config.yaml
num_hidden_layers: 12
hidden_size: 320
n_experts: 12
experts_per_token: 2
d_expert: 192
d_shared_expert: 0
hidden_act: "glu"
moe_layers: [1, 2, 3, 4, 5, 6, 7, 8, 9, 10, 11]
router_score: "softmax"
normalize_top_k: true
routed_scale: 1.5
balance_loss: 0.0194
balance_bias: false
init_std_router: 0.0277
lr_router: 0.00164
vocab_size: 8192
norm: "rmsnorm"
norm_eps: 1e-06
tie_word_embeddings: false
optimizer: "adamw"
learning_rate: 0.00167
beta1: 0.95
beta2: 0.99
max_grad_norm: 1.0
batch_tokens: 65536
max_seq_len: 256
train_tokens: 990100000
max_steps: 15108
dataset: "wikipedia_en"
Below are experts of layer 4 (counted from 0) of a mixture-of-experts language model. Rows are named router (the router's row for the expert), gate (a neuron's input weights, with its number), up (a neuron's input weights, with its number) and show model dimensions 0-79. Each number is 128 + 32 x the weight over its row's rms, rounded and kept within 0 to 255. Numbers have three digits each.
Before each expert's rows: "mostly gets" lists some tokens that are sent to it at least half of the time. This comes from a sample of Wikipedia text that the model never trained on.

# expert 0
mostly gets: " k", " coach", "ator", " band", "ler", " singer"
router:088131123124143099132123119219098155125095127117194109142134111151123137147095142124178180131086136141158074122119112151080083086132114104105120148106104144182111174084088154123130084150118144154092147088089147085128120137096173140136108113
gate0:156140164120115131082057100096125075163158147114118122127101140176116159142093192144115121140098113139179150135092151155130159128097132089112119132130124155127142142157156145134135127133077121055160146090151075191127130141118105093131130140
up0:122151131124145093089141124129125147089118076143143159142139126163140146109157202111165164109111124158074224126108152158136161083161155148147126132118074179092164107121112112142133171146127090148116123080159200146185218094126134183125138133
gate1:143117144185189129147123140052148176164129122126146041084168130116113082079121128138123106117160148114132177179112174122134133076134128147087129097080072157137100187146078129192128114144201144132105121100094090121102107145102079119179151156
up1:126109124128100160122178111118133155116147064124171134095093171043089102132057056188122153186174095151179158132187169180129116085159096127105159072121076160130125099139101126091149103126127143092090173124078120068156144143122123098205178121
gate2:174090140123142126121131147100169144140164148165125091086180195103049090090121092109163157092181195160125160113106128167158134082130144153120175147163107159129153135086099124098130048086112147091138121147159066144096121119120077071122142169
up2:130117163113154119129125152144132091125127095110124152107086129133180210149185130110138092128111097143078136074147169102119165188137172134104119107096083129192111133139115116168115139147152135162084151156151185112148150131185087139110159138
gate3:185164036103099109074114139163146121154124162093097139185094120110084128130075166177165130118131144124109139100174123082146106151112114119129157156140184133168114164085033141119154114124164154083112102062113123126131167090110098155053131131
up3:082199169156171178132117119120103110121124140126086133134178134131116116137121116110125114115131143073021171148114169114130120139145112155096051135131070185096145127179078117150118123089045039158123136184166228100163124148161112086136132135
gate4:130092185127180146109138140105142115137164141147138071132067196135108156146135109148120182129117147149115166206092168155139133133105135138106083145103145098140134179121189145149160125100147146113133104091136149077146165117098079090154125164
up4:102108123115113101094097085121085099133166067109095151107099141110126144173161173117157143118135106159142113118104145173137195108148108087184141124191101124155152114132096117121113156082173091187102123151140123111126160089109170077142148183
gate5:155085158188124128136122166102116157173123147160104071097126118141137072164093151133185117104110126096126083134141089069150148101149110126118137206084143109097134152125096138128157125108125134081167085108137140123127118141154148151119148153
up5:156115114136121163065119079121124121113063145125112142127135113172141148153077088129140097159127142160105110121150150167165112126135183108140102136173111078088114084157112116159135112041140165142169160153132128166127130100130113098150161193
gate6:075174092095127165127171136169079091208178156169116114177079145089179052162107122115159135143089131149205158113166177153135091136055120129079081126080139054115130144123198114090144154110076157071156131070216156150129161115156129100133151163
up6:135130101122115094150098115147124090137161223127115147177143184086069118135161131151126116129114107162098097079145175115099113161143091110131120105081092154112176108138160160078159136122164133168052095234100063053118071132120117122071175088
gate7:107099101162105159100132163106175056143164124063105117062115158141089129143128137180115162134098174104166154165177116136167193152104127133117104104129110121125153183139108138146136139098198152088176175133137144076148151131116051093135159156
up7:118111127066139171058098152110125108136119165093094119086134134160113144164170160084080179118061128160138133154219132205101139126109159156128034150120151134155143143133115122120185110099127195151103074113090112141141156132095099123111104139
gate8:131153147142133116065074148109139106178130171134090157169153119104128089084172099188171119146081196081098148132152175127126149143118068113092133201131119101151150161137135130122107131157103174120102145125142131114111077094137097124069199145
up8:144098094142178158117152181119165068096101142097157132139182119159152127221106174142087091131126138109082139091130148206095128116126048056158113126192067087110155097154129142133141063153154083096102145150198141143096150130055124113171197176
gate9:123129157170162149142150157122167101143147116187071073178146127137162118137093091161096163118136113073113099127098149186147120142134150183077062114111147113093196116096096108157128126145116134109114110145094184128118183136144121085070113183
up9:160099152101137147104156218111104119140097134156086093095114083081144142194122149163115173088087106130126094125092159139131117157140087142139069114125115158084130184102113119146156126187125133099097112128087092104182105130171125171129087192
gate10:140118134104087092105130173086078083172142137117143147167103110129107096063147183110167145154146172136166116160122131091100158138103160118112132141050112164177142176100149138150146112081121140105196170058107121086062052118128170120155127163
up10:068135100035117075153073125159136126134183130086090120116117153093151161029134082139060176167068153109117107112098122114145150133130104138116158102145109090109197093161190158118129116136129095112110169127120133111077154060100150092061090115
gate11:089184092133125152126126136113198131128110113108147124082150154130147087099164109095139135167133126081164096110114077128148176096086055133070105152207114107116114165142147156155098087166138179125110131116098118177153115120124120078177158163
up11:186200093177091114162096131135151124116128118072181168126149151170120130175139063106153133145134138153065107114146121116185135098108121121125133170205184122153104146134130181132111134132150164121147119087074093138099176104158159089196121116
gate12:081128101147143139142143170141091148151136108114083069152093121156100116090117053126107115138143141140134085162101128168209148127100115134064064165114145131140154135163118157130085131119113183119219133082127131132115147122156073089105132137
up12:096165127140127117116127159116102179160150159126168128162218069095094127092128136142192185105125129112070115144141162145125099108146134136088073175146128208082105133074152061099181162139085130088162155114164120080153130134080102105121163107
gate13:147092109075116155080144123150082145170140154118087112098127093102104136112108135180148149155065142070169121167118141126134176052162075143073086165117139131114132154160167121101186179104123117099119106134138117121126143147095116156125156110
up13:144101114179112126117104147133148095161135158126065139116118106101203066064137086184089133036086090093107121185149140150129123217155172098082088097105093140151162143115162095141084128180112147159075076087087114155134108115093143193126133108
gate14:144155123153150116122139133123119108179156211143137121110121164103089087159120153172139141138101125123129114106114174140155188109127160127046188165087087130162111120125064145147111135164150166116145080132158140173121159135117143131128076106
up14:199153100139158134088137102174129136179130140119132124163133108121089123092117073167114083111151070141145181182077192026146110174160160113122160121126089080145120124153153123188054133168149183146128124130109136165125122175184134148131113093
gate15:069161093189090103154125139132136129153173098142089061168112114132164116174150119107136103143140193131139126136140101134205118072082070173098138192177139159103100152131149176136109174113119113077180089080094118158148138133133167092140104131
up15:132113146165129137111123119165135088129160145113143132179084072153159121192170111105062132152184173067099160128183122135116109123107083127086110111087140087174160049181117120118167122102085155103060148122161069161067096089124108129159108145
gate16:154144140079111100045169165146128064190174127092113119163142143107116109163112125147108150179127136101069151154140124123183098132112198146071062130144159136087205140082131128141122146119109160078142145124129091135110153110183073151116096213
up16:073148138154139125135116169104161146144136164181114156139101103153195146149116165114096107155062116131133155105134080172131196171181119121116148158113114115098205115116113136070128100145116084126095104176111085183126123141060074090082142135
gate17:202154110196129127085154151132148071220137164116093054113080123189086151126112137128116121110124155136124189168095128120154128107065105122084114108126144124116111162090131096130087130205095146081157061081113122111106110176176099127164063152
up17:108099134113189139161149165117095153144087134123142062085111100129096158109105131091104100142186105127114126079142125082114120079115131179162140144079097137097153161148150124082102094110079104139167089087138136128094146163121119088173076107
gate18:134131149141122170137129181165139082136136091115093077126040110141139129158173151133134156142078127122089133162146190138195180126104162148093126156111133152137134148086136142152103093092173123148170128112106181112085069128174087102132119185
up18:171122175084189065117181126107117105123143131084190126150137169135146109175113077176116175175161096152175135107111112138084123163149146083137175161165165158178096126106167119126083164163110159117106101119116133086088124135122116170177126146
gate19:132111184091157143102136136104146103158109173088113146152134173090109120147111143156141130088102195084147108141144162129147131117068113152071099154115174175170129191111153105165180145100084126151182212055187200113146149128023096148138154102
up19:112171097148110159204139102086138126131187149081088131161084193044129146162110138156174151172146185071114124169155115126119110154153125160103165086106093124170124136134059071166124181101084129147119147118147092119130104093087128115167129102

# expert 1
mostly gets: " for", " For", " home", " DF", "aged", " More"
router:109084123084157078144117133133081105139099129147193152129132149143124061174070090108083132128127068157095147137140172079101155134128182087127142143148149139174076152135128096092106118130146115140125092173157172138137069159102126151102116114
gate27:090094123132136176063100137142118130125143131167047095146082155104121174132061129128158111124145168133159113145119113170147175155098104109084141138107132065173187165094153193176152124139114125115121072123101131137086147153155134117087166180
up27:140164125091140174063145173138130112177154059133112097119159145165123053098123086149086132104082146124117179179148179122141077173109183124112187105084171109180137100108186132128130175088171098122119053112108163124097132048121111130139118149
gate28:137121103097097145122139144101154086165129103099126163140103197069155086201114141138142087119071141069135122152097092157176177103102144113091085108178130173147164129166119176177160136059113087099153098084145119155118116082106091126139120151
up28:113092092137180075140165122137170110063151124149127101103078190098140154159135073142180175062166113090133099195128075095134107103104134096146135094094206079132129154131163079137154090181175114150126134150186069092112131081150126073096056112
gate29:098189120130106141110134140130100079178102106020154130119210120080080132138082068126120096122155170093133163135155162080124097078096078147090115211159125090141133108145089136123090139131112099135138158108173128174101093075152078208131165116
up29:116112159125126165161108107072159041119173090170097141124110119101119108130088102172189161144167173133111114124135150094110079161136098147143087134138101115130157101090134082147174095148101129122101162114097136137115092087112161110177167160
gate30:118153112107188159129105100105088094108122152097095046110112156143148105156094068149173121101118127147120105164119130078125082137127137166046205093086124107166143153179110157142175076169180159115185136109119104166111082172152124090098099137
up30:155130107150108126084106097193158114137089116146173136178099124086105114115159145160189105146123121131131096085126060153147132135167125116092050070206083161160114107138135083134092174120125134123153089134159140152093137204064140158149118141
gate31:110087112097132144163119135135104095120171147131057102132071201128080057103142168147057192119177205111162097122102155126149073135122133138139132152153078143081106162081176106147073133145127124103175079085157095122087121122113135108124107120
up31:146123135105074152129185162140104190075061110104117115119069119144154122167118180171108094195097163130093106115130107132151121121131073059145104133195165139139156109111171156134121114093133089096097102101143149169159078188139120117080171130
gate32:100170118118156173129105117140109081180164119103117147153137168081130148123109151127131168162085116075143186154173116159198170128167153190054114153100119164131214131127158119118139105115169108115129149117163157073106108149138162133065111199
up32:066089063131160101164067132171116113166114115114134146142135147126159171175136132129132192139065086103125153166125116086136125124139106166088187103140117156118121200110171162093067130152155129121160106119138136049119143126127096185128061132
gate33:063200133122136149106090178123092110158120147127119069104169184104106137129117110152122161095141153116137124130163126112152150121082122158061147117089125126123101119128114118111084120129132139096124154099095117063175150136117110132143040158
up33:147170145107131149150123141103184127126174080085145115114145181151135122141151138148128109047120098082181127175106130108145114104088227178117000110119079180118145141159159128138160137113129149121131128093127159107163188139122113144113117137
gate34:102144101131088120094085146108110125168187164118091106140116110153091088155152074042153124133141148116095083126131137171120156154087081163069179166090131124126106121088058138160097124100103136129144107112095121144114167072119088150138123172
up34:109119113155138140143142138127093099151130093119148134115164203027126130062174105155087134094160139096099114082130142162123114106138081196112162163116079102177100156146164123077022168136185178125124121173126101120149173133131120132125119120
gate35:135172135107076128105150105115157107203124201036132109136123111103069115107135111157148145155078108133123134153133135123138115073094106099089099125128145098114125165122128157098097155101104173042152105094136185081163142143141139109140052130
up35:123132140108189128110147118133177126142090148102157116180141163152114084053069120188134128124090125157131151135172053176069107150174145104135137111117097179119158135115129143151089152132105211125110121170138157173091133146118155136075130123
gate36:129108142124112149112116118160171115177118081118066096102081158090121158149133088154126149133109168163133131156119154123119142119166154148082075109135088110180175135142094168153139128182128083089115120127143110119118124161136111114157077097
up36:074177192079137145095105068120157140164123165122087135078090106130097162113135138063146183189115126120120126123121138179140181138083163109096132185105106101134116134107096109065051101154130126137099146115145116149102189153075117158088157116
gate37:149131137129207124110134097071094096118126158098085122059089131133095148151118098148174161121107091156164154151151125135098175108123143161057128134040124144088159161134155113125157122087127153127146076089133145121119102114151087098141068178
up37:129168143139133111137133121144119121096108179114105139095135143120099053119102095157123104096137088093098159078143104108097058137180117178129132143125153129102154150152114166107166175095102109106105069113103168132120137116178140105123114141
gate38:074099128098129184078165145157176049147176070102126090078118141063115093142135160098153152133119132110120158142118116124171210183093075161127077149172096103130189193179107160121193193123156137084116148131142147130070123162114052123065168139
up38:131101126099151147097081146134123114113162087064114156186138085127081178072093205118169124109080115118123150072160090096112127104139179145128204139145134201128118118108180166075095119127144141167114161084114170138087094160086136188169152131
gate39:136106080111149113139156123102151130145180166159131140065121151138114035163142155164144111159145162151084083148115141145094121109134136156070136162055188106095148115106151103147054122157123186126143077111112129109168152145134189062128103152
up39:122131140163140097163167155149152121124142157121164061115132113140163167088109141146092191076152069088134163148100130010146124099165213118112087096149056077118147088135095173182193111185177105043104088111076154086082171175112097137151134117
gate40:114135167112159099103179131109119113158169180145143099116100102086133071100080098165074090102159210077094134167120154130172118125121116158106104166133115139164125173108098138122226166140086131114125161111080073075092102179116137113138140154
up40:156077164133140121122112108173189165131132167183110095146128084173154147169120171072127165098091144168169100116148156096115123153120195085137058113076142112101134166070166158069105110129109174123135100124111087186055186157116196177123109127
gate41:108167073118097167091155185144096137173139142115117140140150167104075103081096128172105138187159147090118106184104154091129146100153141156121138160143113127185162157140107072086124103114144112091146080100131147114056156095119116103077194145
up41:130095154145098067131177164141129123172127106171088127114145118130115147092123157124175139131104116134132239121144108131175104066121155161111120175100122232117168145102143118143172081115184151084127093131064125138167098173186105152125125114
gate42:140086104141093176109147152124112151151135090158140107123107146099103108084142163166107126119143140149144129112154153119111170132128105145140173163107158117184102182166185127111077140168161122095166105036138081139072162179078086117163139144
up42:164114069094070139153213154155075181118114134173122110066106175154133100187185136178190168122119130143161067143138060198125184111146116094145215110053114114120122118061132104177094084108114151137122129121096166088176108095123083101109138155
gate43:080158067138095173125130162140107125153153148140156103095100103097112157126107180130120103146097118081135164130124155179136183134135078145119129120121132152089116215147059069171112059155135132108149119117091083090128207119202066066111083121
up43:146113142155120156150105164128110084133117094140149141121144146060155112116117155114174132088162172116102129087063162149188137157147135166112126099069118127096099134122071115167176063084126126147132156125108126074076133115193112154115116128
gate44:115148136118095109102122146134137048107145135151147119088149150117091096127142173195182193099134146141076121129086115134180173108129091161092070119136159117127154136083114172151091088111121176109113138154116065119150152128166117123128105137
up44:128107144155160091145131138155115121101114107118132134059161142150139192125164100112197080125109145108167149140215078146111100108117061077126173123141086080139147122064129101115178132155136117106117108122142126119109109091115114095068124095
gate45:075131097109081116082068198167135126115176078137130177109146158115145171089146163166135098154138128071097103142101102163153176136153070189102125120146154101119177162156102123111115102113133144106146112127116186135141153046158083110113154186
up45:166154144109107166088119106134078152114083085171142187157152134093107100149090104104096111125062170105138148090139180065104095146106085169101059125188168094120060113135192151132145086163188128086112078134129158150131196165183090150116160165
gate46:107110106094077165084087115125125120186100099134109137077116196144130076096184144095153129126132145134144169122147113142134152104102173161111106142166098131139158156121105201202107119101105144133160102058137158135085149100084164135196153155
up46:124160150144131174163140131082130151164159134128125118077151100142177129126057181114126126112095115082121155152154150144095131099111126111122116111105136174098160132183073112103162072164147103135141134120161160152112121123126154131110120174

# expert 9
mostly gets: " million", " JPL", " not", " no", " only", "\n\n"
router:092186145167086146148121088130097104120143127121159142182127114148144157092134116066122113155155116088115044144142116188124076126133131102113133107176194072071111064099078213116117111071138133142110107126144084137124103065095089081125114112
gate13:113150089092125132101052137174166164180123077099124102134162122066149131148137082136136087133105162099150102227145138084158130112130111146116072152137145178170156128109107158116152142068100120085116127085145111134095167149137073111177107155
up13:105184069119143129139193144158106115133110123193092081133111094122178057118152122155122136040093137080122113175093112142163112109175119104116091088158131148110147127111159150179130189096134147134098052147115133151157130131129146155168102121
gate14:123160080099107079108108160103130133144185092134156122110146121144078141086119111151162135180134205133114099152140125205145169110084095138117165206166151115162131118112149134127093070119150105083202137127140138164087123152098106137135126137
up14:160102098155100077078105134170147088159192107173103129140112144162117124088074076125158149151196176161144154160125149129123077101131141080160165107135151120116133118141141137174103152120147124119139092122139103122119132141143100085119139120
gate15:082161077097128162137106129105160093134156112127120101158163117172085113082195093170129093163139175084116133175125121194181107090079164166063094192120136135060150157112118125140124181129130097089175130135115172087111106105138158145162096138
up15:153157105132119123079090139127163105123103130097138187181126089150130118127105152143094131168149163104063116137160129101103089151136106141096133125110113131119129091127119105076103116102064083122123152128134093161112082157150110180230198134
gate16:146141179129155089062129146136129076144146092085056127157153184113153126164137102144096157138117180103110119141101112085151083203131170191114099131103132140104181151118132113117103109110164170083129176110158127152117185108105050132107135207
up16:071182151148185115052128150147114131121129176164103168122131131141194118116092180100121129153115141164122185116137063140139232174177120119126169131092100146083143101099099093096137128109138130085095154154105139170125116162046103132083112141
gate17:122103131152193159159178141142101048177140129141107093130137142146105100139122156113129104140144196120109136165049151108155084106072093162122135164126119087089131211119126162108094086107122152072180107119121143140116075178151096086192071128
up17:127118149117186181108116175170093108135105163123174056073121126108102084104138128083161058110120133140087141134106139157083102054176118092145116139112079147117125126038121163105073107130121122117118125166117128156100123132114161173084042076
gate18:158141103122105162107171139113111098124134105086105122183044080131077146131118125169112110136141100122113124160133166117185153108109164127097106157106161103156137088115133107145108103148179152089134054116085167133119045168141132133122093117
up18:094088158137138098137125095152076137156152090089153168084156199141162141172061104127206201115124122208121113158112086128105105154162117102117181134138152135168145161141188089080137132135104162136140172133138113099117140147102157206134152131
gate19:101143117056112140117177117162099158151101156093143170175144160069129124119128150144088090127120158138153163148124167134165143161061116200083127149123126086158159153152102077135092191115064151110149184062131211123117094097094147179185193194
up19:104122109126147159179117106102137125119227156125074175202121113086130111128144149126104112153152155109154112111147140109114168183123110161103162151135104113186140145111119104131118155137089088148104147113108095095142086153134161136121173087
gate20:117099141085136100084075148120143075170132144118082120161096182163146124175134092106169120058119136171112112118107102149119141114175179123134140137156133121155120156049079185089144163131108134104173058131100096160134101145168105159130121116
up20:167129227163152096069127135132165146137150060128072185127123132154130184116116151154140128119141136160181124165126145102133171171149176099158099117095151152092109154066129147105138098078115144136140086143154126109163129155118063131107089137
gate21:201126109112094158108139125164096082180141114159113083113153149103092128146139113112178120126136087126129168112163096111148130102120081135136163153145126105069107132097095140143119097127178172099125074114103104098084105141031107121085076183
up21:127125165135104126108156132131186127107130163101093141203117163146090130141142097159190109083149164148106163160129131127136084131111123121103163118181164108070096162119136128110139120125114099142085163145096146115116156095143105135130139130
gate22:105164146144094106172142154145107174162166121084110104103089121142100095132151142093151113136145162150154147194134076154174116075164135132035111208097136139094178161117087109136154144148158130122129091140099053109151126136122148137167094101
up22:173119066133115140123118150115129165123108166128124111070064145170075099145095131135096186180087118154126073099129081135116095117118043167096155192096120109095152131123117127136130176207181150131102082111069072097144103180139162085107076142
gate23:142146119108114132172127132206121128168141123064155095136093160130106123105151085138159086127127146149134110149095144096170103104099105181075068171155114114152128173178139137109126162108152090056154113113124152153141137076110134129217098148
up23:153138121095099084123158145154134080183103165069137118133084132195154126131143057165171120123043144142140116156152150104124109128085199077062093112113145124155121188140132149111191084134154153088148081069109116102156097153116113108150100142
gate24:107192154151077096110154180128155113156135147143130125127106118101141164093154122138169101104147126137099183170164109103181186095162139179092093142098160143138171135075106162125243153133135115045090089123142139119142120186106088147122187190
up24:148118105098144180125073151179118135121134171116105093056148125146157110174107148153170182111158036138163134121097102136151121141104170090149104116100091105066178112161134121157087098135127112124136138134161132078139146124098153129099118140
gate25:117144158155107107151139152072121134137170108106133137127125116169107077041141110085128137089181182111152191112124103123138082135093142143084172180114180136176174159087139150162120083141114144106163180100099180166112105105110107143126042143
up25:133076100147143143148109155000112093148109119137131138183105159119058152150153119137169106152098127089138114163118095091117084147114061130129148138172141163156095113115159092094157115207098133135114171175203124151163130118162145117100140100
gate26:095135214114198172123166196116133080155217105123133088121103145123158096122074099216073103076110134074114137159127079175114139125132162176105135146106148126113162129109149165133164097173187167089132159103159158109107148124082160104137118111
up26:096153139117137162212127208146131098107141143122061160137145105118117063153124147182074146137161165116108134161130106067141096112147161158140138126105153132115100099098163142093120133124118181117103175084182206091124148123100074083129139140
gate27:163119145171178177095103128126176089150162105163082106130042136123093097110102091122104102113201137105082107146071067163166146102096136175111163130142115114156174136129157203122110086099135153085131038097073113118072165134124168064127104129
up27:134178112132123143125064132104140148156171093134129172124115097146115126043112145141080096123127137150113053198172112163093132086059179138116148082100159101099132117077156163115092137090137109121143073096084093111102164122125127110128124110
gate28:182182101198117155119174148076137117183108105122118142088059123123130073112088143130149082162136127112126146165167103159138153150150156155097119157176161108149153161070159211148127116144142133093126118101094173080088161111085133105153103185
up28:088051135131170068085123144161135127121144167150115121167120127118141185147175122164154146043157181126140152178117165088125119088128135077126059098133130118103159153152159097123207121183159114085110165118199135090151117166127158106108129129
gate29:062155119157099179085093138150083108145143096031126094094127147120075084103087132152089128159166186063090125161139110153146190162097148151070118156139091121113141121140090122120075088102073162117132141129143099152118151136089070124158121146
up29:125126143144117080148121147095132133141085147206071183091114145142112085138126083136142194129138175159128122077156145140107059206123130101136129143113129139132104108162146073131121095094082101094056150107123149160131156140146157085198172124
gate30:087158171160160161134174160130116088141120188052102095062114152115153135127121120130126135142119204133116114204089138129181092108092142095015134141093096123145112154143133113126098053085161183098185181111109092068144106104123083101146125120
up30:061133140167090102154099083160111114149112188171107166103120095111136075077159043123166144144065129122115088129160125103132155079160122149096081067135111110141144135153083155179119130168110136118121137139160167130084139181118114130085152134
gate31:133125144109158171164133134131090074134214129109132114135131241161111091034202106116126119099173201107159150124141138128150070143088133161096209187147133129172094153132136177100156118093115125106132110058115077144091089152130085105162160127
up31:138093086165107150136117108163111133109103141134112121106069089132191111118130126151133155128126123112117170071175191149175113161089127085130116153165139079134125091150101118147137106163147097136134136159127159151122100210141110105087087138
gate32:159165101093104130120136159140078096173143141075091152137105130118108129113155139122117170140121149134138165179122109136158157117143102170081119139115180130129188153147140094117124068104130081107113153096109141123082112076163094148094141210
up32:080098135095185156150092102142102133131126107106185070113149146059201097118112107131123201092147153121183147187094141116182156081121079121120148124094123138132057153114150109119094146132165089114095145117104131101083115125121166155149068142

# expert 6
mostly gets: " (", " 2010", " 2011", " [", "ally", " 2003"
router:111151116124123117137159121086157098107167137140150160161119116132152109168144134155160136115207109129138203140085092126136114135157093094090159108116125147109126107132134155133129148155152102172113133090179140110123126108169143083177165107
gate40:126165131060175138095117179145116094161204155125106126161122131123144107102108154161123138131161131124103144174167124082118133075138139165094142179036143129156134163089081109162212153143077116099138147074095090088109157131127155206139131167
up40:132117132130116103120101139110157160127099176161093099118166098134141156175134184087121176138096104145178135131078122063108172131124197106122040104082152165103143153132126133165052075080112088173125126136124144169106136141163153136124125147
gate41:140167165109101183091189106140113154160121120103044115112168124116138124159084142181100119151140105147083124138138155112152103149177111153093127168124144164141204176107105117134201167097115134098116092059186132098090180079118149094071127123
up41:178107109120120102130125145167087136122078094104113138130121126114113119122098164123199157208125087099101147155146115102169151105139114118128110114168103150134185162131144136210182089133157138101119120131144183149118119126169148180124130112
gate42:155145131132113143134166153140081071139152188073127116121114078141117094115144160109154113151173131128116207116157158125099087180184132143133207140109121138122188159131146121111142164170145104099177061049112134192069146171134097108201119154
up42:098069077108074150116210120161075170135149102131144125031081177155102099181103115122183129119093107178166105140139043188127166167121140097130146147087130097093162101062096138103133112144080151094131136104143169044091151136150089105136176136
gate43:079144118131121157129090140118123097155142141106147133122112157060090123145163177105084138111118109117145135169115149166138189153055138137095059134158125181130147184128153111150152134129116118130149124078092108078142181122134072113141126133
up43:108154110151171135142096096112110100176157175098160135133195145104127141148091142047096133129145183139091161147095180122149113143116166148087087138097106130172079126152099159149089068130125163104156155089132105093094192050177046142141103124
gate44:094102098171089095097142173105127103175135089132169072097172113073125103136104122156161186108100145106117094172148119157147136112136107138112060122056145142141156129128120140197104100110177128106076153112119112083167076132130095110134137154
up44:212122125174134128120108148140113156111140117094089144158144110139139138075150076117141090169108090096170124145198100126154096109113095111118142143152119161133134115039142127147107108188090111113095101124199172143120106149084170045076160131
gate45:120199107118074172077146147166133138146124128104125168104105120155171090093152093183111108168151096055083106114135158119148119096158128120087111158132118167071176198128140124130146093095136171068093084101123213197101113077091054141092164182
up45:125076110096129097115132165108140206116175102177100167129142118084117084152124098126123081115102097084122101122116105091135095188104120125132113136185170106168106116090173170063111136187131104111102092098144131165136168175176156111099158150
gate46:162166108091146178075086112115154133192146082125131109109074202186074091116147141057161149119130134173131213097128111069096165085128146163118080139162160109086141114168154180163154100123110128117136087079100128142127076120130144167187119149
up46:147152138163139140129146144106080165129134118073168104044164134113193128115113141079147158096136127112107144152110123147107115116080165127144146196099121147097131134153111098120098165163172131149142177107181153132096117148100155182125106095
gate47:109150113122140162070123120101122121148132155102123103124120154142117112095112132180172148110091086103160171158166126165131136133130133142100103130141155120106195157072165161093173105117150181142165131144132162110137040118107131099121127123
up47:083132131087145164115081205105112133159102145106117134144105152151134079118158169140129145133049077142198122156121145154135129117124126103113099071103135160141170111117140100134121189147132116183189137180157144118163037142124163113133140091
gate48:120123132146142127053156175124081104182149218125045117191170167090101106125065190159105140169146204113102165119129155135128139085188101174113135163114078103114151139162115151100107153218157152117127109111129143133142138120108109131100169172
up48:134091152161040108092150161120159112118114116139112118161213106131174091130102150132161137135145169122134116118175119190153093099136169117159122151086100085067105124150110130159052097130140092159055115190090061125100155113149119123156131153
gate49:110162104123093172110155145132089163116108132097134155082132122065140197156145124125187161105100136114179150149141081154181130156102110133101091176081119147084126115184088117150130108130137125137122201114093149138146173144135059094123163144
up49:118134129100193145154147153107104078115172168137149090165120098102106162130118113192122208127089105103120143156071138111124117149119065125120079150080154168055123120152142053087112123177139139116155135186101143138188146170132085099083137130
gate50:077099118182147097135103190118119100096124153145127103131095160151064072166101123159156112156091161099136136140157058162138165156119112145102176127128132171075198149143163121111191095053143133086154156105137140132130142112064104125163127116
up50:111141132115111152104124149125139154093164118118212134082137111160202143221115081067100112136097075187131173062172121086085150123179148109153133169101124146166143147170090107119182180124142149146074189107136113173098160147110151117139124146
gate51:159140142086131138046158162165144048169126158087079132137130115122105155129164117178109145115109101139115125126119088081108175132160123163096118144099157161138140184129130129119179158133117128056136088135107134092086116167089128124121134175
up51:095070177125115112167094080158157151059122102190084128140116156161134080133136139085104160116188122132097080146106079117132109150136146109137174104147161119165123092071087134118158074114101124161131193121118106147098164141165194072123082079
gate52:102184139187150124138160143140150083150166190154070077152085181161114128100121105194122135132132177105122136205133169148161165115153150131072114097111146117125176176120124130169199163114130116094106101109102123062143079109097119100161148161
up52:195098154153178170154080153105098059151154067111146114152098087176051117123116151183168076117199175117106152129147127135121082116064138150104125139156166125142099101124148175136103097187088166117181090134115154151118169132107125119104086132
gate53:132160168178093156140097155110121147122142158114081120130097156090109132136162127175148104150169123060206116210126115132213135120113111143090126132140115142143146149128141173135167147117169132091121102075151132105160137125096119085107112133
up53:146213159115119168124117091153161160134130121102096069088067111143103048107142113169138174164120132112105138162143145148190133135148142139087150176124138159094149117116122152150155133165160081124163101120090167139140096119174155061113118131
gate54:095199127104131130140183159173110136119146113143142143058127162101111110172150074116108142084098103120136138102150144130146179119130120146060095175121137069183161181028117107133157139165165202124174177141157173100115145101120146150128116138
up54:088131165112140131151164143178131168095137095126141127128110091115119062136123184159161167135095080125096118100146119167195154214054193125080090087118117128090148098119145138107136168100060168119177175134118151072149105102110153132141148108
gate55:121172098087160118110084146170219073180155123129110132105131132117061129182134105131141142102100109138149135109131101092122135093133112172078101146121158127151102132056162157165129118154116195054075103100109116110107139125125156143159098115
up55:082183071139120167120137114162086101132121130030189143128144111174075082172142153094142186131096119141102140107133135158076131132109142141143139214131130175102144116204064155179132150111098166088104127115125162137074126112147087150135136140
gate56:178128131152095183027130154086167153206140150112090102142046121139131085104118142210099141092118155090110131144162173197146129130142167126103133125115103180179151153149143189082139149155134079084136128073092119167102110139169168121136147136
up56:120114120103106183084130140098161201104095132068138130114110117190136081119119129113109067165107084182154175151188147109079145088063149137141202114115083175131146142090188174047143131141130095150148132103099144124061108123166035144165117087
gate57:152183166127099110143179163078133139190163080130112134146100155091172130092115163134112099101139145146083147118167212148115143192096128107088113150115164121115112131010174158101133155111095107060115112064147110171162125095163104112153093166
up57:100160162122178135073158184184134152120114121122138174152111128077143125169173141179067181092080174149127129119129094099130133117118158138129079139082117113100113151172080147097075159125158150143158181107127164096127140161121150143145086107
gate58:152122140182161105094136171134073089127192073090166044108142134094100083106122158132167149094143170153108109163075091140113089105128112157092129137124073095125111148148160102160115178126169121122212117052105087152112159086144116178195138127
up58:114128090095197085176114140095159098150070216136082099149052156152133112122123149150184128143132171106136189148127150167161157110098081137125236117120171175089128139119149137083101062177141095118079116168089087143127120148125166172096098069
gate59:093143145135105119133104132098119034141149131046126147190155137137111110153101127100095134128170157092109126155143144100088098110129137138087099156107182124150148128157122154128199107073129112082117144078117121099111159098069094112183168162
up59:206099101118044144084175108192180098112159137130123108142155132171164134108105099129133137107158111087132109099085083152092121107139145133159200145132107109189117120150120147124200132179078129150109095063144089148071074141106149127131167163